config = dict(
    num_hidden_layers=13,
    hidden_size=96,
    n_experts=128,
    experts_per_token=2,
    d_expert=96,
    d_shared_expert=0,
    hidden_act='swiglu',
    moe_layers=[0, 1, 2, 3, 4, 5, 6, 7, 8, 9, 10, 11, 12],
    router_score='sigmoid',
    normalize_top_k=True,
    routed_scale=1.0,
    balance_loss=0.00872,
    balance_bias=False,
    router_noise=0.3,
    router_bias=True,
    init_std_router=0.0346,
    lr_router=0.000735,
    vocab_size=16384,
    norm='rmsnorm',
    norm_eps=1e-05,
    tie_word_embeddings='early',
    optimizer='adam_variant',
    learning_rate=0.00234,
    beta1=0.9,
    batch_tokens=32768,
    max_seq_len=256,
    train_tokens=243500000,
    max_steps=7432,
    dataset='wikipedia_en',
)
Below are experts of layer 4 (counted from 0) of a mixture-of-experts language model. Rows are named router (the router's row for the expert), gate (a neuron's input weights, with its number), up (a neuron's input weights, with its number) and show model dimensions 0-95. Each number is 500 + 50 x the weight over its row's rms, rounded and kept within 0 to 999. Numbers have three digits each.
After each expert's rows: a language model's description of what the expert responds to; "comes after" lists some tokens at least twice as common just before its tokens as in all text. This comes from a sample of Wikipedia text that the model never trained on. Tokens count by the router's weight.

# expert 48
router:445448497483458429548483587505523596411425525492525510587487521486453491576484508481487509541509460551583480553527481454606515619473511494481574454568444434518493501559427425474426491578389392539507464503535467529495456503548465451470421495462479443568422459437584548476508456472544522490
gate1:529489468470446553527388505492568524517493376480461549493519489417527530484489488518592420442520426456606529497560512512474412443392499472388541501500499520471530500372473480571565558460456575470570498502590481525427407457537455450578514500498494509524432480494536529503521553483573514524
up1:464554492500494508474480551559353493496407554495458427500499529409489533461447552547427517490500510479428465471428434494500610489604553449517518533493621456524446497518469479464521413550468484458552437399579509459496550534458571483400485513488524461465461451537549470578514601496471482554
gate2:523502524504455467614448516470588546430468549463518459491465446527542522409487567502495515556485495557503435596564532465555431487441530496471572450521507440468548502420499571548589643472443511549474492536522429467526421450496497491593501478445483451585521504526495478391391546529493495572
up2:507541462524549564386517528502581344565486541489529579598542491465596446562526489457385570521499461465515488480458485609498552460465471535536515568560497571518458494571500453446464438572491516514506419508491551520484540488503476477379531540524498504487519526480500527561579388523548492499
What it handles: Adjectives, region words and years following the or in, often in sports and geography, such as North Carolina, football team, medical, Central.
comes after: " the", " in", " at", "|", " of", "-"

# expert 2
router:516511532510494521539470574413466464488436419492504525553553421445493485587469500510521519464534440537583434476514529516556424456518492508548547562627407468547470494517427492434544529519450529525506452566523517493497506444478603386411438454414487537553399523539560464545510479466544580591
gate2:441572512458465500527449556502486475516529465511417489532535447523432545581458471511471515476580418464549535415491535517552490504521553497541537537559507487580420439460469426462506487407393472500560571515500524519544487515396478497470366479429511525562378592556582490485524442473556544567
up2:626454559481542402469503399507461493463494508545522522521490580474579467427542534529518463540393550461400507537497459542583542490572478520466523410420526510464564542482541533566537440506579542452447461440563448456378514461540500519494518493531553455491593455448470512533517484475391519501
gate3:484511572511408438513430486473429527545440522495429600510540443460583582526422488488552571458453571512540372480444525531547396468436437430488476485516451464541492489524459536396592535463540490493468398523535427505433503508503581465487510492487488544580511494456501449538503580447549541546
up3:496559426490585516491489549502569489513505511524583448492436470532440496542554505564585433545559401553503485463411508545416564478567530488412439538499438581486502593609555463488443528544498524444468467506404556491551453454485492531546553449520487566487503454569458560470379521525490447444
What it handles: Nouns in election, party and sports-results text and tables, such as Party, election, Democratic, Greens, League, vote, and percent signs.
comes after: " |", "|", " National", " Liberal", " United", " The"

# expert 32
router:471474453538456463646447542522543602483424564528592543538621530424483523532492512503476528508568478576535551495527517506497435582506551518530591555532458430520550498621451578514444480588476485502520478458470496528521505589495500465478432497502500436559466427470609544516546436452498533502
gate1:532460528524502447555486572482490472480559406558495530467534544545580510476523547434487554537441527609486628545451457552583482466473552572491603617505584475561594480473558469529506550529509500552475507432509459522462481497503472495507482551533516556518412463519545471606521428552593498414
up1:450503521505418494542565540540470437506455471458607561580462470474445534460538465553540475468553528520492467572563577514499486492558536478531498449565482479430571521481514547521553527352419519577491653530506500530550519509487521528521429459433525467508581527565372479400502522478454455495
gate2:436480449505506461631484567517478554473497523389590476538532527463514557550496512473492466457445502601478440540484475496455442456528433473542478574567524520515533520598436576509428550429431416508480465565578563490573519392532534448490516514484414473508416433482455430511556478502544570520
up2:529574550527516504514409452488533546524488487534476469590552504515618561462529514541425572473498528480474599419483492555483569479480441465397482447498582443481583489564541543448495510441543518432409521510550538474490464483464477528412477477430480555440464459550554521492471618363529462486
What it handles: Biographical words like born, (born, died, was, plus day numbers and table digits in birth-date openings and sports tables.
comes after: " |", " information", " was", " It", " details", " is"

# expert 37
router:417423421483444442587433548541479567464388517523539483544546541530464509604535494498451469539506479526507507481551480441529484605488562484535584529583451416501518567548462474453460523530439438621522479464535498563508476518547501407467477533389466465559526445443557530491515407520493552539
gate2:467482465479480459527476482514532514528440476499596575483528490492624487527398649493420503456561467451537434497496434556459465469360448487514510477590542487547525471539541522578471549527508532439452498474603462513486501413496452549558429453527438514489499455560419504457541565562472425505
up2:472520416599438579535559494524583497387505557485559438498458532358482582441508496505567500564530512551502459532552516438593604492449606465460470504458504465444446587496469494475438475534495486508391477519475457511474395503551512461462493495511559475508463504518549444487504468466556448583
gate3:446488513495381463460501555455554529388499412447537429527492443507493482489542449531468506462537406517602509577490465526461459513386506551485548529566573479518436412484509473497540503521465478448499404608541522442440540444493539438355520547443524544541417506512527487471441540527487476536
up3:514468517549533512557428446469520551553546603515531476524441448540480455433500496496525513502414601487415538509539465431480500535554538500547448543487582426500553514519479512533576498433502551540528560477499426496507418575485495550669538450490377494545511505547524595469473445507563543401
What it handles: Line breaks ending table rows or infobox fields, plus in within narrative and scattered pieces like ability, Color.
comes after: " |", "|---|---|---|---|", "|---|---|---|", "|---|---|", "|---|---|---|---|---|", ")"

# expert 21
router:427403395512464428589481561500559569454447507527541538575539487416442509566540512472466495536541500524550475468520480454521469582479551470476565516533468412526524551572421470442428486589410434593508457496512498535517518595534453431471454522472466447515449447494586544510453428476584545502
gate4:443485490490475437471498456433419524426520533547536581508586615483576436396413448535538508494475480536516484448501440540499497441443552575513491487564542480441423572456552581514546459533429573427445489563599462448507521405498525558469448525448478592502442513519529470447481576506532486487
up4:467544562564569578522531531420492521430517537464503551506538458474556470524495548483480546508474508493376488494498493473441506434642488433486528526564535532549533488577560493382366506446543486523550544527576484496555495469545581556516565381483546493515455520492521552475468411557494584446
gate5:527451475545508500561567468515488486464503461570540520518550599558477421514482430510512418436414446509550448529470453573513478508547548519586535505544530596542580579480484462533554577488500442463506603396576524442530514478568548553502567500479460533520484532392528373483576571516475500477
up5:443538505538467526499503521542500575527456517391608463475526423459464501530582454510497598509472496440531458500514517464477564433491525493401521547450505436553469509460493466422450353544435420560491484499458497481441446527487581531471503548465505370508446471528465522627476424575471545499
What it handles: Numbers and pipes inside numeric Wikipedia tables such as league standings, census figures and vote counts, plus scattered pieces like affiliate.
comes after: " |", "\n", "|", " President", " president", " affili"

# expert 14
router:496511499486422440510468486527430479495479449441571544504588527390478583495437476465530570532513417571574492496455428503593503440535609449546458518517523506549566519514449481523557584525451441503512512458536448504418440517522531475498475450433414589624521558450518455456472533551466448584
gate1:528511421467558479532515496434412524546453446551500481470561480552489461483475443506584566511497510590503497502493475516628520536440500463493409516537473568538549551464504498500563549437486611438542585486417463524563425427528483491421474491493441582537561500515429508592470604554545574434
up1:514480462422521541511500444495415471557490514545517553439564464585465476484423448458596496467466509566517496534542515518558511528519509472498366511476469575529512571555467527474612562534494546380521488480429490467522436415484450507559572501475436582566573545456371549500489572547509535541
gate2:521480510502514449501497529555510494449548448528379728527581503540532442495439383492488437438435434520540538541561506499504445498497501550425551535453460517530617556449483516504536454436474381519463546524514452459518408493503482511486568461508484561468472490500486550525550494506482470465
up2:462482453485480621528491557458610482442445500471537424574458528537479506564518534545395545537549521503461516528467466515573521526471452517556532535579514535465506529516493529416469524518595570519547453528569600515589562517555503461444507489385528392503499522422469441497493419428553527416
What it handles: Surnames, given names and place names in biographies and lists, such as Brown, Clark, Washington, Texas, Rock, Hill, Harris(on).
comes after: " the", " of", " in", "-", " and", " by"

# expert 39
router:510501431566533461567562536436539479375471456466571497464559553475498578469458534501504494455545459487618411533504455457574511489492488495542548524593518500535472527465495494551572587494505474487449511538538431566485430487505575415430421497485464494625467429446485475556527482551599591535
gate1:561524555545535449494493484457523447417530467472519466499514576519486533470443541586491530513499581419571529520478451466395511562458469443558476463523610611496415477504487512562508420545534505458534569551604427564542516502516526403402441485463482449620478476487449425467524444521508493538
up1:487500488474493483523470491493590569529460391523457435535428454512513511541492422544572541545452434430513567487501531513557514488488467506489518441475554559527433529545526430516477463535489446472438538478498441583363496503464555413526494552420515430581506410467623557555451530380545548511
gate2:491575475540522499454511492471492467443520501483603457450530508608521565543577484448448507478530481489587451505490479494479522535530444430566452484484567561538463462432549424423585514509450472485527487591613530465482482503479581523471598464529507583576518597530442518558581567424521452598
up2:434528613443464507459522487534514449410538513554518479493524502535438503539518486490416541514542474576612505482464436499473589506447428439519569458509578562526463498483541474474567602453381403446498442598550509471506509453430561567493581498551434522536433559561471493547534521490505466558
What it handles: Head nouns for transport, military and government entities after a name or the, such as Line, Railway, aircraft, station, Army, River.
comes after: " the", " The", " a", " Air", " Marine", "The"

# expert 20
router:450447438545446473480394492418532540485466470460585575500606552434466501540491451458440468431550470438557387474495430491514474533411580545528541550594445478523536534536544585506545496543427446557488577455597516563457447549508541512460534421508445489532521473458457456514533487536561545489
gate0:571545542493473493521523601469507482512530435586513555472412432511459598626423526479552467456500465539436526480508543443493466569495585433392505529520461529487513578557521479372510543493471553445455501439488503488592483555548537559427508555577491527548519592498529479457592540529527527525
up0:432445447539540482531450532511564484490560470456499454479521510563597428521475541544502556379540446575547501536537418594584471463556462533486509577445546542486532482432454448662566443514552435442504449503514383489387487475558501463484469517454481500554471458506510508508475503475457533442
gate1:544447488509485502507506622404468590485481367457511450501449579489513556541515451450596474524575516493538482498513507599487536516517426593450467488506557425490546481394482568539480483514530501549507550387518486511535414531511496545535550491540473494441574400486561534478470565569514597492
up1:444482565464523491514572482490486482533483585551497575466450563486468539575550540560529530518491525459601468594484498510467501477516544497443541589518446491502489456498480476642489547449544596449491498477556607469430531503542505467509475427408610469482472582459445471579553519511534587612
What it handles: Line-break tokens ending table rows, list items and paragraphs, especially after a pipe, period or closing bracket.
comes after: " |", ".", ")", "s.", ").", "es."

# expert 55
router:403380424510465422578532511523520523398428562527539539531573519448540522547525446523535539504495489541484543486523472449547449516447504464546563572548418414450574564590462546435412504550452478494468461510539413435508469489494580552456437498477508511544527496515557546513460414448567582476
gate1:512468508489502494477502490522448519506547552571458479553556514446532588515532568437498456506590395584470475534428498514505498495487517527424442431531502482467390537512540488545558595391539452462487362521500522521478482425596449531487483450499468448655491592503511468585552482542495490459
up1:465502511485485543549403505422588491464490443489594437480553489566386547508512555508565594391492568490485482540474497493490543414574542502439536469435483558425539478490442539473460441444447485503477514544485479547434509574425481458416457562567559467440520417489387495507549513532426471522
gate2:532496562572487504532422532536478432399566529524569561547540559412545609565534451453485494465529483489480474524542493528488461559449469485514538461517524521469507490580423562462520558522519552523493511487534519590593443441457423524480462568502493599469510552539396473468509612485523619598
up2:536453485540482490435509508506463473350495482546524548504516547577544508437530435526619531566565508568505556561473489416530593506475436466360501487473442539505478468560513454561562431527503574496500597462535489479503619493481471543597508451487507524475541456553590571520503471444518546494
What it handles: Month names and the day numbers after them in dates, such as November 30, September 28, in tables and prose.
comes after: " |", " on", " November", " January", " October", " April"

# expert 43
router:438450423536483458514462600484442558492425491509526485562570489436422512586544538471478483534529529540617514474535511424579451597495546474446605452554467449527499560522419509440439474557431398545541453449514510546509471539541495428513481487477466478577488433465589513484457395456505518466
gate2:517432486576490579509466583465525541372543564461543432495560490431559466591509516470472533545605495508396465473456450526519514488524470498488494527515485605470532493502441502479508532466467552516500486515537466481548504485554478497436567490442533625638449439456503575592434419554547552496
up2:567460536524526586506539518436431631477468501478595546544509434476439490522489449500610492517536492469462477537523519433568527465410430450551543499567565485461460554602459440482436443463477445496549545474480544506527519429476409481491411563465455557580429436457498499442510525601451484484
gate3:466476463558452491545553524534459392486442426505498536458526432344500528520504565498576429465523455586531462596509458443591426468538489519427492475493624574578488448467528493526615524494450513415472459542505514515457501471510558497540480544561431470491560526443527541502489524547552572464
up3:484414525436458446482538494522453483573454502481510530390495534528565554350541446440471528497402469589527523442597481533440406500529410430441530513484581536424496553515539561518526485541509492466494550516503515496457543516480540511548458547476525500523380430559506573453501404457475564473
What it handles: Articles, mostly the and a, after prepositions or verbs, plus years and The in tables such as election results.
comes after: " in", " of", " |", " at", " is", " was"

# expert 1
router:451405519560536566527501554464552505430555514530568469563514549468459554570453525392459495414566510561586480521470392550502507553508500527519566569538519521494511503525373532515466536540397417515574495468555501566545501561573591484430543482514415508564445445494594517481483519497527516520
gate1:418533476499513388509589424509566570459488455496464473504528495535416526504526505440426501478522522529494543538449565453526460633514499539502589509565463573600497521525461593452553515539411438522561587496468541486486508538502520431521456562510480396438567499531577512592559482525542536432
up1:482473483532512464529549434469442589477456494581466537461538471465521551479604449409557526465490455463442514534562528414476544543421589556423547436542564459441551458486519483620458552461501532536492516473544626491570372475474541478527496467490502427470492503572507537453497455536425550567
gate2:516474477518546490441531554511503459562515531521546546489462444529642449498519557427499472481524473530459583568526450603531539436490494530523508538434505461502475435511554467485530487509464562408482489505597447551519423496499542457527550471559336442520461622586588561510528583468515473454
up2:490490510435446465498482396423450590487529489465430494448518531578353458455460447611457557520444477470547393483531523478512492385471483514472520450516516490429483561545521503513469562470472441529568433540493608419443519500473452533507479514496552508529541451372490451448516532527437553530
What it handles: Single letters or short pieces starting an unusual word, often foreign names or species epithets, such as K, T, G, k.
comes after: "-", " the", " of", ":", ";", ","